{
  "d_shared_expert": 0,
  "norm_place": "pre",
  "extras": ["capped logits"],
  "init": "normal",
  "init_std_up": 0.0283,
  "weight_decay": 0.09,
  "lr_head": 0.0111,
  "schedule": "wsd"
}
Below are experts of layer 5 (counted from 0) of a mixture-of-experts language model. Rows are named router (the router's row for the expert), up (a neuron's input weights, with its number) and show model dimensions 0-127. Each number is 500 + 25 x the weight over its row's rms, rounded and kept within 0 to 999. Numbers have three digits each.
Before each expert's rows: "comes after" lists some tokens at least twice as common just before its tokens as in all text. This comes from a sample of Wikipedia text that the model never trained on. Tokens count by the router's weight.

# expert 26
comes after: "2", "1", "0", " ", "3", "5"
router:456489471498509476477437528543488506537465511524514469513494481510521515524487452480503475496496515495526515509467513523472490485453488506470478498493508526558471485542514446497552464514534489489456500505486489508529516534518501499514500512500476460515527483436501505501510496503512482496509473495476456523467516498488493478496479531455504556449493487483487484506471555471539501505504
up3:510540477486498512469511504520488522439476481471503489469531473533492519520536493487486456459532505491489538525535522530510483461509465541504482440496503526511540481512502487473486482468490460513539456535517489531494477542484524486485457514482486474496520497508489502495498514496514467500450479497526517563517481460506501501483471491450525478447498492500492484499517526481472492481455
up4:508489492510487498490539476531450471521452532521472490467493551481535469484510504551521463502463516530515502518486495508468494547467451520481511457453497544520514476502465492504485504516482510471485462512536475485487480538502458514504467511476510450486479497500520528560494514490501523484485494495494466542466495506479535480464479456507549527502488487487504516500502496491474490491541
up5:489500503513492488481458493490495480517461507436444491511470490562557511486479461475527526470537449494496510497512486502473452526480530458455517500486500510483466526490506476476517502475478505509473488503507490468494485475540496473507519486493499500517503440505563517521490503504500443513516480430513505496541480484487499483542472495489508520478473523540478498499509491484512527500519
up6:504502454490520480527465508489524501512488476525507507494452521494497502544505465534479500533467515491476478472481507529517494502497512525457448510547489511533512493481484483533534507491521509543550520528508567492511514504488502506499469503544464468495485520529520479533540486490500530486490450498523553499473500543485486461468465508468470532475507549484520500513451482485519503516468
up7:459531485496496488528467490495528477487482520486496467462473502505533491476504522482497513501563492490516478492502515490530491500499522467510488502522483504499476458518530517478477516520496495466452492450514510527562473555487518565511538570541497481510485492505496495472521510491537517453488534528463467532509529489487479483488533500487527507464483522524478480506492545496498503490447
up8:478494494499498538486556505487491557520482491538505481495466507506513531457465517500507497533487483512500515482481474501515491496477460493449501459529480521546479476541470524531456481508519452491493486535498491538519464519515521529492516503447478486441515501488488550521505510485487491475475493480476518518477511557531509498492522491543525509487475477505548480489455500517527480453493
up9:464513432532484490507503470474512536474504537546502487515508472494472494485466486482480507482476503524511475523485530517530469508510480498482515521469456496496508504497480470541500520480465467503486511490474503510549496494489490531491527499481533437506528455514510534517508486514496544466462527459541494520538516509523472510468571492493513537480470498524522499505470516530501448524484
up10:512493476468520474507512480473510467479513472506464561449516510496463477504529460473476511524511531493520500521502488482495458537504488544455501463503500508471472464518503468478508497473507495472469528475505462455550516496484495480507520498505509481504502531490468509526506536477504501504505426491508467531473572501529467490510499462460503474503524489537521496489473481505514501551488
up11:471541456507493535504467489503467506502534509499535515483461483503512503506464497503574533521501474519489513492526511528531432501501457473461537525498431492527481540535496489502490500474501522504482506515484521473532500554498510509514497455495494499493534451519498517500510500447528497502458480481500501523499498513532489497524563505536505504497455497537503499513538509491497469489477
up12:502525489471516511450453518532489480481471495526510473468481459493510504508517476490500488479497498480517488507466504515493540521520479528527508525498499526524517467452519500494477486524508491525492447499509549522461503515507496491539509483433489524522497508577500525535499504497486514506525525495497526538471479520492445500489515461443544514480488557530518497495509495517510441475488
up13:451498496477505501511502513470506494479474475510493500441502484531503521483461472501521509531546475494507508507521470533496499525504455516504511498503465528494500483499516480480529498506531458504499464505480516503561503509487499511418493476512525478442450415480503505459483489487491497488493468501502536516478538520549474465479542509493483480446452494505499495491505480488495479500491
up14:508523476488465499445505484519518525510478488491521487476498508461509466493488458522515537513430484437496503513518452511465496501515495461537511526489454537475519514483538509466515493499517534455505509478481481487520481543479517525507491504515509499526531485492522528508526483518484552481504496512479482504544492529501511544461466508470442513495477487481453497521526534499468509539488
up15:444499498509539494507461527476468500475469548507485510483494498560499493481556479525509487492476495497505472514520526503481555509486529457462502513533499531491494498525536514445538469486506522477509495526546475468507513494512501497507532477477518487514535506499482534512547511481476487505482464512476486520499536520513512477517504510463485506477479508497513408482489472498456455501517
up16:485547467477483483507473496446495501497509509473493463531503492477507523554484480532575505470563515511456505515490492510484490531533499468469513490499501462488518496500546483519485462480554487493515492497488483551511481550497485518512486483528452503514535462521497493503497471522515528466458475481484516483513479506442496488505482486477517507464464487522498502486485506474457492533530
up17:497513460491522509485506491449422489533463526508529452515510518490479506519486442492495464512537482530454505492450493496473516502497492533510448496472475474511488496475466470455520498499494502510488514522500501525518529493533514473460465499463479468475524477485471518482474481497523495544515481451516467476501489520520493496509459527505500506469485497485486533514461505450510506493451
up18:506549525528503482514502526518562488482493476520471499522526518498515500532502454493471468535552527521476520537490483505485528492538515502450537477520520528515494548508526456491530496479528530481481497476491471500518496506501502521529552501499479500541486454462478529489495511506465460512469483504499499472477472521546477493472500507442515515439495506457495489483520471490526497487517
up19:458486486498523491473494549508518533491482546488488470497514474515461471502502465504502493524511512565512550518488509505478502562519453519482447483519476485522484475505513427511526511488517488462506492496483503486512502499496497476498476513528498524467513539528504485499487480506484498496495477529534491484470550461477462510493511495548497498563529515517562532533504486512515463514515
up20:501506504495486431498472500483507518456514486534502482493501430487499492480498479531541491511498497460527474543497497504550483481525457521509500477505503497502478456497461504512494524498479521475479553472485448501494514513518515479500500516480538475484479521513458473524471498483489544496541488487498449533519516524494467493530481551501440518505507490521479435509489509523536534505497
up21:474503485501508517467500501494513521504497506497483543515451511475527519454468462512484505503515487491515550503509507555467523520488421475487500493523499507546463476490478485465573496497501463500486500513477507497511471500492508495526524514500472513476490477469524549511519524523458495490466458510493497519514524515562459506507497535501560485519479526488517521504517517452510449500501
up22:514493493512484542502431512511513529527479488524538484513534478477486477513462453540520490497504534498472530469533465517534494484506498472541484497481508516490510492510489479491524492476495460477484469474528554531519475524511477499466445481483515501514542489523503544501448526477484501486503472554523483507520519510536513498551475530517493530462511507497528522539463523540502515507488
up23:495489468502561504489442504493507484505461485473500463547469480517487480516577472517514529489507480452504512500478490467456504483452466432528458505526492469477439469468486495458476512537496461499470466523485493489505523487532460526504520479512490518489485506501499493493519512518482494472511490474514497488522489525462473497514492487487505517495526497518531513488496505520534499453471
up24:453461501500475536512508525538510504463502515519531484445475468527522511464443485490518496498546506503506524507503513499521504462460446498497530475532480481518489501497510502491541479469493508453487507514547485529537509541485498522490530493461492513514492483495510532524523486480488515461486460461493485526485505542491450484483499527484522517507480477484521497509498464483482425465462
up25:478481476489519482464469512491457487520518535508539455472510534514503560460521512524505487500492517497511523490464506471468482487516501461507506500534490467525501485503461483489488523482531502493521540508533502485514531493535568489472493504496490454492503472538472457489503497504510532485511455483473448508495513487464501535500515544495524532507490494508533511490456519455547498456454
up26:488480540460510495516524531541502511492478492558485485513495470528496544500506457507508497460526465534559483494510484492505459501459509500508542511501525488534539502474552548499538512515517481500498523501440509482547468471449491488487473498529486471478509422465509491477525494502521481492496479479520494515504514482511534490511504475466529511490520477498474522503502540501480480500536
up27:505508503527519495384552510484493489492508518490499475468479469527533511491478520496500489504466506481488554488495514499483461506506504467415525472493513520504525526498469509508551492513531471468482507489535468434487493490506536512476496512477479508520494470494458481491522515488511488483500489508475490513504470510516548505507510503488453494457497534469493452489507498504480486515506
up28:461523436535462496490524474500475501525504453522511484520507491487519517491513488493481514483534520463484492476488470501460542505472492522478454492497457495513499484449490518493483511491512486502494509538484540444518511503497514530504532540465487482500517505444492520478524466490552549456500490505506490498522513537545506555504488501486437514464504485517473494498523497505476531455505
up29:475508529510505473521498476537465533475470503549497477520522486513499500538475515498545479485495506534565489483516491483503490482529472518518492511516535492513475511485555477509549454511531471486503516502441536503541507490486521520525528490464498497537512514477489485489532521483525540508515493446532477530457493529502518518542510512523492455500514525466498523576491488508507501509492
up30:472505511448479469522496527486496539521483561499505504508515493490524529479507499494490497498544426530465516458460489514528472506501476536476510484503506519508458534480538514490517547452523534465533466527510499492547505475485489500517496495500489505499498533486484515492499525506497494514500448491487518513495456495485407509474518511480509475477548499490543478504459513490503489501500
up31:528523500475466504512497517463489498529466515542528487499477526494544500580511503539496471515498509507500530515496477511471467521475525491464493488492510522552497464535471443523525515495493505529524476506514501499522486542498485512471463523519475481515505514542532541484492553460528531495536478533499493526492508505515480485516486497512490520476454473459494454523490442523504499495468
up32:471499481457476530513499510495507520496508499514499539469455495484519536423499455504527515537518496559501504509496501546518452478486477463462549485493487501497524506500482490518517504498506518522505520526476491471501516515512522577486537466509511518482536472504519504505489508500509494493461468413508496510509479494484488511486497516501527513494506492484504512553509556522461454517504
up33:486484514450511522516506496502448477511504483482507532486491503516567507477490479506532474501471479526503535484440493472499470482477494495523500508486475526495518478527482458488521511507495492466462484499566488536482490534513480482494484481504488487481509457505494497532465526515517462506473447464479423546515486488470513482479512508534510509491510498532496485507486503420471504526480
up34:469467528487504444496545503480474525466496473517503509495463479527534513544483543501463513509481501495473477539475506495492475506492485493513486520498472571533498447553484488515502497498481499518476485521497474524535521524472495471498529512475507484475527433519501503503512567453481506474533507490480456512487545512525475494499508491475511515505515493527520507477546465509528519517527
up35:478510544504541482478432510499493480468514521467486512516477486476527495484488462501533475502483481471458511547502505523513500461491508512458493537507507549547480512497502496519507461525483480463493495526469530512532533486542535546500554467489525498517532500492533488534492480496551497472521495460474530514492509523520513430470481485513527485489519482496479490487495526505516525485466
up36:457494524500490493494458498559520525486498459492527487501523511530483511486505523473538504508488487457508527523513512523474555571500513530485525488559494515540495488505531484462512513491517525498458513508491459517496507508474479519533494480494477473497518472489472509500468508516492465531497469477480518550532538523494507487493521514417495559456500479509522465505514494509492509519485
up37:518495510524442456504487462528501507527497530502529504526484478547542484523506497475527466508513504502504507537473510507508511500494478502449497495462488514502498500497480474519528478484503491512515519519514491509510469538546496474486483496533505472492548485471536537499494478545541532554486507493537488488471494458482516451476524467476452490482466509473485516521511529475537434455523
up38:466477485513501494526523509524486497503486498497532470528418476529495498523457498500495484518500489543489521508452491552496468465476464486444488501488495501498489491522509492480501469487487487497514555485513511477517503531488500466483518500535496501407503485466511534493507493468462515515467450443499503532544513514524472499515501516493518540496474495506493521500505518496514472525442
up39:494492520476519477515487498512519522518499483499462501465471521482506487460471484521539483496525505481456481515534480490522506507454491493492494508496544501417489528509506501531540487513532521487445487484471466504493536499490466534501484466492501515479504481479525509503503497506472458483509519500470514521492560498458507482490484492481498531412479487471528537527462506481522488498563
up40:492514445497493508482490504496505487477494553492491464455434506547499503495501486508497531557523464501490491484498499504509536511497452495449503474532497560465514493510514509502546488499447510520430501546445498504558492491513553503498515507492537485445541480467499492492544506457489511507485485490493539517490507502510502499493513495513501503504533498517480523517487534509510503506487
up41:531488510487519468483492483510514526479495501510515461516474471506472524507484518490488498522505516495513490500494523464509451514519465510489518498480497558527474483529510497519490501451500535510495535531490503518552484509490475523476520518460546511492569443456467475494517505434468447511538532491493501522516453537501485481538475509515529539495540482486499489498516490495508547521468
up42:475472499480508482489494487536489526507467499528515467528521457495493508481524482520511512536522478533498501531521489507519541510460463515516498500479510526537499478521526463495508467560468488473498507480489471479524539534486551492492511513521508459525511469461491554521457477545485470520485486520458506518494536496504516547507483530453521508496523503558505463477448508480521489531509
up43:488510527514504472507527530503510556486464478510489447520489505471515541514512537475517511503556492479465501489493495527498484522489515485489497507515453472492500495507527458474548484533518466482482536519498466530518457478471494523491466525503521477486470487510466501478548515474501447496533501463525500505527485502492500482506501578479528499453500509508491504499459524501487479435466
up44:485471466533529464465474515487495474543504457489488498494492491484489507465450480507557469472508507531516476458510502521541497485479451525470491539502499424512507514526448480517490498488540485476482481451563490508504474498494554530516484493511515471502509501472492546502520462472516505451522491496484517504493479507502481521499470487503475497516533528481481512471467477495493503535511
up45:462513491518485564516509503500435487460489479510497514490482471493475520484454510502482499491514491504501515487521476569498500466485449484484463466495465524534494463491497490495510486498497477506465500498476492499543502497503519494500500477484496470394491442493519549504510508488501509463500455477507483510539508510478491484516502483496505523486474524503477571522485501504478480479463
up46:481517510509487537498500477521452500500491496525470526474523532504494476534487441473482451516500530532551490483439521524506501466490498574474474524492482483474528510492471483495526461577514482512495477540502484517512505546496541550526477517482510486505500531484490541486510498493499474504493478496522485502531496521469500517456510479525492504477487487476483518483500487488434499516516
up47:524547519538507499487521474505491461542420511530528490467532490471538483478503492519466487486527468507529514497545499503530510484527504485485490490546471496516501458498469541452469474543502495476512525524523510553544484519493512545472490525490492473490525501529474483495503493490495489478505473531498496487507456503499480511461478533497478481480532518498484515485503479546445527520472
up48:490491448461507444515515505536509540446513484507493497484525531508523479511489463514569519483490475498502494524511518501507481458499483518547503494514524493501507519487491441528525484515495492509499572513525460511547478503534562493491503483499499485541523498487487506501487510553474491494514469542482536487509500501458473461499484562515536506509481512522507494495483484482530478515472
up49:500539506509521555533507486506433515515488482552483506466505499517521510497476506523545486512545507487502495503497491529530482505486407484493529502499492495510488482486489456499516497529508457500479520502498505499522501545509510536502504517491531511440498483484511505520526528439417498487440477477514494530501460524485517502503494544497501487498492511503481535518512499527526462499494
up50:476497524545499468458498507491509532483465486468516508478492451500478474493475528502529546465496487468530526509490459524480492515510476500541477513491520504478505507500498507511548507495539513505512516481511521499497457459491501507455506527473458455477505509492500533475541478521486510502491503489517488564450513526493505514518452460546467502524439532531490528464500495519501447480480
up51:461525478463489431531523481512504537484482496513493513487522483511486517532480522514491501529499545509508513510501530517482492492468441484475513471528521513526494539472510470526501474489533513508531526537495526526494506540519508481517484432465490511523499533531497468475534500459513556490495495513482475516496516506511514554479463515477508484510489463490490518494518526525471495471579
up52:518484512488515502505505495466501517499442483542548490507510504501461476486529454497528543462482464526491523511484506542475486534529511452503481486480520492474471501468515507481475490515514494503521519514496502497522527539451525511498540556523467534509521496519439467507502486504452494444521446516519481499528534496506512494471498483506511530470502509515497510488530513492577489516510
up53:491523451490488477484460512556494493485453514526551517493478443544483577468496493485500519507522526542494501517503486508509505518530470445499511482513498494481516476508471484486507507501501470498514502517507516470566477467488514513475504496496488501459559500507533496507503517471482512482483496491527486532496517544489494504518557549516492515479500524482519452533525504485512490462457
up54:484544463485455497518506507494494532499482492495484495502457488513508501425474481501499493483557493495504495496526522503503503495513435459464505444515492511506505495521477493483488471502473492494502482517495495481512496499454501442479515515491491494501527434515497536513490523504432556472460471501497491503564500518528501505503542504521522511495503533461503537516493518531524502443480
up55:485500522480541500503496522526483539498504470514492524513496550482544499539507480486543482519527514518497532490503543504506462463497443530471480485526487503481491494504463498528522529512505485496455490484475438551520478494508474494458497497549552473481439530489502497546513462485490472462517481527506507522464497507487474449498498521494510486498475479507507493490441522484509477498470
up56:505490473551512493505520469517470488487472487544484529475458458546563533493469574525512485519508533491514513486494525498495491503458488453483525512510513557532519511501518500502461471527507514473482513493484479524476484544532492497493519516535522498507496499478545525531437480505459478473549491503530487507520548509510498502492515501503513478499467485493499470484482539477524518491489
up57:516506520483512533504501531506527486541504475564539510504468518476517521466529482497483467517512486533488508458464455491516492443507539517503495492537531497531497505462465493483489532463533483483478505471485463489514500503563543473481446497524498470466508484479496508511502499468467514526482480457506518487496454483549476479521478520535506512485469471517494527500504511497503464546491
up58:505499480466474512501494503485449491478526492522494483502486515524503507478433516489476516543507467503482527519467489541509500488435468503496519482484467508492489487503487505510500490499505435530501494524493517499497469492523503511471492522505468498407520430492504512559513488455481514490495510478509486548485523564546495518485542491477493496493499539519498493486502486492545471494509
up59:512486527496521486484518532516521514514493497566518501526529532506516484515491506538502496520492538492511461483523490508471438506460467460496544477464526525535480485497503466549505508482473477473477505546488514474531507515501514492482480484480440514489499484498462494498525471502526523504501464510529515491480521511555481508505507470532482469513491456453504527434484559493505498530515
up60:499593449500493529509500490498502536458497513499504425465473497488506513506456514487519496498459497503500525516536502535524485487506467483463543511512462478532504510511499499502503491486507518489491501587473497495521488507504497508499536501497526507440512435499496551497511506512491540506446463488520500520543487506500494499528509502485508504453460506496463510492500465505492506497496
up61:467488439481471519539509485496504510524488487492507463470439472545553484511501486520498509514492464506468502503451473487525503497510465471488528534500504488489477498529480506521534476502525500539469515479512509487557480503505527520505542486515506501497498476441475527546518486486491497501490495492499495538518519535527503505524597479494522503496460493513484518546501494519518490499449
up62:502493466503450461510502522524526518517506548490540521517549463553501492540514515490468517516517477490532485488461511533466485559524460488456453511497536496534478509476499469498431493481519535484517501510517519506549516536499502500481493467477485495525516491499535499472487511457506496467509436488489493478504525533480501506528486519493484480504436496492497501494486472514505502499465
up63:497526509479500476503472474569466504514490507519474475466523531473541464513528448489514471481565509529492504514471480537500475499512477496418507514489515525479489461561499540487499480528478430509503498507487481524494525503511487510516487532503546495483500496508522476506519511507490486485485483519491492510492481495493503489495472509512427519507501448464485509492496477464528512540500
up64:473488498520503519476532515503502506516464538517476494533517511484527533461492477476427482499519494510521528502489522483513519496517455461465527529526517499521454510489457516481524517484437518507479491516523524462484500517534462492522496512511551508474517472503501508543527495498532514484566488415496507505465504492490474490492502493464475530528500540500530502493482468514513515487526
up65:479496501492508539516507507486499554496498491516513481484499503518501521478502505501505492487522468539498509498463490582520490513496442435476534502489508491494449502498442486493486492507502525502493499514497505442495487541511490490512543477486500498452509477497480496478506501480451511513445483488496512505537474493495471452514507578494502530482510494514495515555500535524530434488490
up66:492513417492489474517505513511483534528530523517532482526522503524476506526493525458473489544518510437544512486484520529436489500499478503496454500514504521494502454515493499456514477481497515472530490500481529496503498513527489482529501509494449496554503488477529504476521534477489474510503487461475536482551484483460522512477482511466516498484481474489494516534493543541530464484486
up67:468508429500501501495525523491490481516520501488496501484493529488498496484475473509478488478510475507456505484512469541451485512478463492470511535495499489497466505498492511515528483478488508471489473512486477497541497513469528491471537500497467488492546479498546546511483513514466449466479499470507507527518483545470423529520532505509548538490499502513517516524490455509453430491493
up68:449507479501541483482477512521503516521481536469488520529519452499526464499485474473522522526509536510490502530508521474504514523480477489438473483490504486506476492495470481552470446460522514537510437493531450452514481511470482483522502501486537483505474547474489510533495503505533508492481509521515541516517490485485456465521499463475496525487540538465528500527507480512509510472488
up69:517480476511524463483461520499495553524505501542517514462510564494502509470508490480503461483544481527542479494529430521529461515536503509496520518500475556523475492438519485488476510469495520485524461486493492440502508491538493522510498479477504478496510472490512540515530467518501499495511498500517503511493489509483443544522479510516518517494486496529540527436500515506497490501475
up70:503515491494506504473460513530488522509501465504498500477497521492487464493455462520506463519539516510486496525504475567453473514479489519446487514502495527509506471493498487481503482492512485548491473524482490485570497480507488492515464479540509512504466558480489479497544449471503479494560511509508505507497467500509474522519515487515520557469520511495495563450455487514503514498533
up71:481489522516494483504549518454500468496505532514493491504501497541478491527491456513535463504504532506524455535478491553493511497532499511496503475529462490525526516510525470494513533491496506493505509476466495485481463481485496514491471505478527438556543483460498551525509494490486459531492453471482483491522492533551457533537500478505512545468469517455492490519516507494504543484497
up72:470496471504467475490463514485486496490468525527504478489500515482504532481538501507497519465513477520526491515512526506497460503527479498509479443522507519489522469512485490495532477468462505499507481488491472501528498473540469523479543473501535493534492535478485529539490530511477564522512487487505460492507490495458487553502468456488532503487553431495510443520444520491509490522476
up73:489555463493530520535483502499496517502482514503507472505538479524531476495465493503492493486508485493524480503500522493500534515523492486487482521476482496441505519488526560460537493456491499504468475454523539475500528505483505511499527455512495492489487472489439499475499501513557492464518454485471540501514508494480507531464542525496496558513479482480523517548536549492535512542508
up74:515520484514479479510454499498460499563493509566533462462520485456473520494466479546523501477522527510535483474493453512518478522450471474465509532515521527514480487475535500487475493489483501524502457481527515442458527517511466493475492455458509508488496512510494538496501487486484491518508476501526488490495494508551522538483500525486521498486506521473509495495521488520522512512432
up75:470536477505523471555490515525498492481535492526491475543472451479530524515458490507507473467448495457516502525542486452499459472542548482523443519535491502496495501496493465495536507478512521459492484534533536500532494495539541506490530487514477512486534509539510491497511530464475515458491500558491492500504513494493514477499517488512491526537512466496461489513524501510519472497506
up76:479509485516501497524516489539499506520500461502483484495556493491523478525435457449555505520481522492478482511517494500510495462494489494531513489518491510503492486529538492528478451500522487479444519508479469498526494492529528549466534482496517499502534492435503462491451491495508462527502532509443503460518484477526516476509444516524523516486479470518510463500503474498536477480511
up77:516507505511515531494489517512524492503487476539491468480504533485472482563484483475524540511495474489468526485482554520496461486498499476462532519505501524542518471492499504542467460514525455491478446554529513513533451492494496504518507527522458529499506520495490497508530510492540521529521468480495497520443514514503455493508520492451477496483498498494520526441464478484501506524541
up78:534501506502531499547500496513491498508506514533487447537518459506486479454497517510501536472515524513530548510468449551480470501530522501453492509500490472504489485492517521494483491542489499513542474538526507511524508531483461545519501492536467528490515475528481496481462521501466503509500488509453499508494512466476474476502499494479485530506495484469516488534577539441547500499502
up79:504489506491495454498505536536459518457451480511512508483498434499487503493463467527535460509487493530483506514513509476504504476472492517485498506472544523538519539504469519462511480545498467481484511523505497510512512518501502519477520476501527490533534507434509513551454454524512519486500503452534506508515507457533472444484495491493510476509507479520461496512464515491500518527550
up80:456517525505518444504506517520502515471475543509516484538470439469512527498499520459492538477518517505559491479477486473480495523528499513478498506539485510518495470525488527537540493462539513515475516458492487493487500496513482473534517505515512487489539414487476470492476522482490528513452531481515494554510505512535509495515539518492530542475485511504531497524519471503505518483481
up81:500564480517488525471486486461502485521475511530496488508508492515513505521502482479521477506504499478493507489508470498460532462503457511496539505534482502508520481462499504516533510515537502498533503487470523544503524515541482508522519564515542497537466496523490492521495469496475480526534441471552501554507511540460461485490518490480496524434502480459531473506469490534508503471525
up82:487473481498506458463523495539469547507496526525520473510543505507467483520477482476481462520487493557514507538472542522442519503445483479483468504516485453472526498490521502423527514520527454505511479524504515488501494492528496462516531504491498485489517521524493523463541467488506451495485524486506494512499525487533487510520487505494501533473504497474503521473488551517495492446476
up83:466524508504480466500477444510487518499482512524478476526447522499531524458439499485514502526520502478540508451481474514514527528503482517502517497504506534504477491529488522490509476514505508496452518495460517487548512526541471486516537540534498513540530479445503505510533519446522541456523570496508478518488517533499510506479509493494475513476480538495512478502523485483525490495470
up84:456547467511501498479505494485466521487520501505492531447497470490498458503504486485512505510612512579509514488475501533493455496505455450493543500514493465474494511496505487513497471477478485496509516554493506489515497521516512500483522452507503503501492432491496516486525534510489492508493516480492525515452506498519500520517577497497517529510504493490501502540502506491496472502504
up85:499518538458500485475510519496489509568480533506455521528488539522489508499488466508530462470456490476495508483530514478488469513483503495459514486513505515482479485549477566497519544477517482556487479501484508472523454506493513473542512540481486520498521443456521511504504483482533536505476487462479541488482495521517507515519539508486515534518494516538525488479501544484506502512468
up86:461524480520532484477493535503524494480496546478539515503503498528480512512502482538512483484474546455494482525505512464493499512485521498511516458533493491544490499525479485499574506486472494479520465504539473493498446469490538495521442478497501468537537497470525533491509511512464530500484470516504484521505515510534484525556527480440484499491466503525511482523536503509480552495495
up87:485524526492496464491478490489480490505508512509520483499466487486450465506463490510463518503488483497482459497507502452543483515473527462477537519522522548484502534488545513460486486527476507506447516495535528505499532525506539490501519520483474480523489500534475525459497517458458531480519485541463470530509521553495525527511481475500511507495515575494516527516481459486457501488483
up88:507521495491489514534517464472536494548507495508508483488505515496492488502522493522492532511511499518554504459513498482487486504486505446523546499490521456422534523510495519484508495492525537505457523527529498540504461534461540495483553511481506512506458471494487539487434486548492498543481487502518521522473491513474494509524485497486480474478441482507511475512480487456485488489536
up89:530488436495523499504546534479532480487461534561506502510467522497471492520495510499467523513474500504498456508484506459553524487476539501519486493497511488497493494498494512503504500543492513452504500529489501495480522510523528527503507458481499462504497514489523524457485492526484506452465438470493536549497488509463451497537486487508544504511502512453512500486555490520471470538505
up90:480508475491423489515497467491487500500462464534507465508458484514506480474504417495491501505507498507520506537504505506535518528498510477502512486509492512507512498489453515520515493495548494520464522480481501501480499484526502562514516498496481483470499458453487503540473460510458518481451493468490517524489509486508492500478560505506503484466504522486417522535500524525547496484498
up91:468502484501492515476488531565519507476461539548481536475483482497480527525532507487482495527498477494510485483502507494544534497467429523499470494479485491516480514520501487488543489507575498454471507523485483494506494483502478472528474473525511505480470538503517514529477512467492533534519512483493512520548510508525470501511534534471449556496532462484522504510487490497521505476541
up92:511536462481496505505532499508497515438541528491517487461505488511494494442425504498515514506507498508469494493495514545499459499494443490440502488520505488490500488497503511513499481498434476531483498497500497502514512500488513512479507512498498483487513475439457553505509528453490529466478468515505512526500500542508469505511588528457556502499507497508492523525510495497511497495508
up93:458509477484510459508495507493468557486461521474513494442492493481486494490495462517539485476494518494521484483510509565479506498496490489458479486561459505488499447506475504545509456494489482491473548514484529503528475504535527553495525506464542485466531514525514515489517492462497482510486466468517505528543500533503479499489525509462529543458465503499491503495490510480469519489501
up94:463517482515485480496461501531508493499493508519513487485455511501481524481466523503498481481461491475553481511481524530471497540569525465453432505539559498515492478473484472511530508496506526532531518521505485511488449480515520550484492484503518492509481485508487487533547478489466491473499454500489458517487504486489525462479508546494463522490526512504498495487523514491509549481462
up95:448510470521521513495538482456492527505534522481508511492522462474528455486506495451492527509500501490476518504487523498444525497480481532487472476498476556506490505491470489552490486499574498522540484516522504505503532492499489499507508552491469454494496489451493519503532504505512477468498497501451522462515525463493495465477472502448512508460494514493491497552484490477556508482496
up96:512508464471503486501507505471507480472478507513478500495444506526506512496473499499566481530479477519480509495555524534528492490507461490502481479526506502488475487496461484496517491543526523510484513541484504501460510503503474541471522489569477499484549500497562521516526489478510504530482472476485503513478501566510495511496541520525533525460473490438480519527494520469479474458515
up97:461542483533474523509498548465507480519511499507512491495455487440466530486489467499518491490483485525514494533507521485505496494491543502516511511497518470488503485498502528479538526535536497512488516484466483524501444515457522509521499511483472537474543515483481499511493501503501546505522532481516542481511560556470537556473445471511497496490449510478497448513528513496482481490489
up98:525477485529524480490510499546471481509537510477474505476513512503522497515484489465506491539522506474514490486503487498514472524462413477505486508483515499490451518500500495480454495497489466496436472522458498522521478530526516474496477467556515502511496458463506500474536546470509523471531531506494503521538540478478467539545514541506495492493467495472515498505527527492517498545505
up99:515575487490471503528530477494519523477524495497510530482503502511465510500487515526549510538507503533501509508512506516503483491474438493481498482545457500504507456562442480498495488527462464534491514497497509504515484513480525515502500480468497494412512488467501516491548508497427514447473485475516482509525537507498494513523529487509506510511470468527506505508497516494517496458510
up100:463492487524508521506504499518523496470478486500500483512533475499495509473461450449513481514497536509520488505518497497517543506522490483466537533532497534533508521519563493525561479491489503482450536495482477544493513475560501541518528492511491464517494488459488517523463496511505489484494504520430492485479487453471471497460486511464534505454490492515474518487504494472501456481516
up101:534530555468508483469514484521485524509477542514507498519496483470526462493506511446526458492456502537523512502482528494504468504450469471489519520506469515537476521516456479480465473525515477493452500512498493498546498470535469481502504491454479504494466501473486504495473495465528508538531488491508519528474529551527520518486474491478529505476551514521513521479468534496453498491473
up102:487475488507501478480442530571524511501518505496502491479484554482526515523489467503494496490558499493515451488485517504498489478516494516444477516496521502499487475516516534530576510502502479485507477529484493519557482493514502530525482500529481504525505480496504499478547513488514510455456470497530503542453456527482504519502490520465419505479512507494511489508475519495495492539519
up103:503486491490488531510490491510538546471526494535507555471485547558482472527487471526482508476535470495494514489499453543495510524506498506507503504469505514498467526492498466475512514495504529474494524496510507501533474553532540517481467503521478516513482501481506492500551525456479495458493440519508531497493491516496478526549486495512469490469517502515497508453460497463492484552564
up104:502503488448511454488495516530506508477479467497521513518473466506474495553500490478495513532492477459519474511475546508532482514465492554484465500538491530555498496501505459520496506511459515528509476499496512493513511479479507483485487542532496484516543458465504479472528540462512474444523492506518489503494540544481523451498513508503522521488512539522500487491535491558543509527473
up105:446491489490512505478493471476516496507474511509509484433489483501482497473511444498500492511540448510521513515476513548519503500506451459395512508506462475509504489509484481499533481517458495519485491494501553502492480495487564490506490486499493476428517461472498550467474516505472494494512503506502508533502507512519510496472499493494493486512507490457464480476486524538502508505472
up106:491479477504491527506499500502466498499503479535520489465506476498519540498472497502520490486529498516492514494503520522486473490471501487484541501497505500504491479512491493527504478495440524489496500539465538426510498497491569494462492547505530505421496422506536588494508534448480483497450487507460504509495502486505495505500504503470522509527496483468489517509476529515499493493468
up107:508500477484466511479541511530483491535432500518478478450504514512536533474478487504516499489472496516477500499485476525487466498463525485485494467433514455498468492499474460515498478457506543500434538521545536540453505536495494513498490495477499496501499501500551537489505506510546484535515504488481494515494484496526504546485459522476493527486507491508469493458462489506478480487472
up108:515498519490493514456539509489517476478484533504551516480520521500496487513485527475512497485514534491561551500517493445522493504511474471498498506515493527584483492488497501536510507490536485464498536497485490514523517520555494549498495510463481487487466508457505519486525455462475489484550468484500508501480502507525536526500484515462516479437496501486546468511472512507507508482454
up109:471484467494499520526508485508506493459483480499503510495473503496509500469502530506520497519525465497509543500488503567510503492493458498487497488498494506505469500499450520582519481551506487520504517539465552505511488488504507494447525463490545493441484476502505550492489507505436501449462501490532530513488483508503488506513495515489592483470519502494489498529511539484506491495503
up110:482500471503494542511497503490458509503497507500506516486459498493521477502468470497509496488516478507508501518499527493516456498479439427491580424525500506505505490502456513501498496506503484478495498507493500489505507488539521494478522472505498509465513402510519592495508526515487513487503485494494535499519497488497456521468502502486560503499451491508497525520499506504491499472478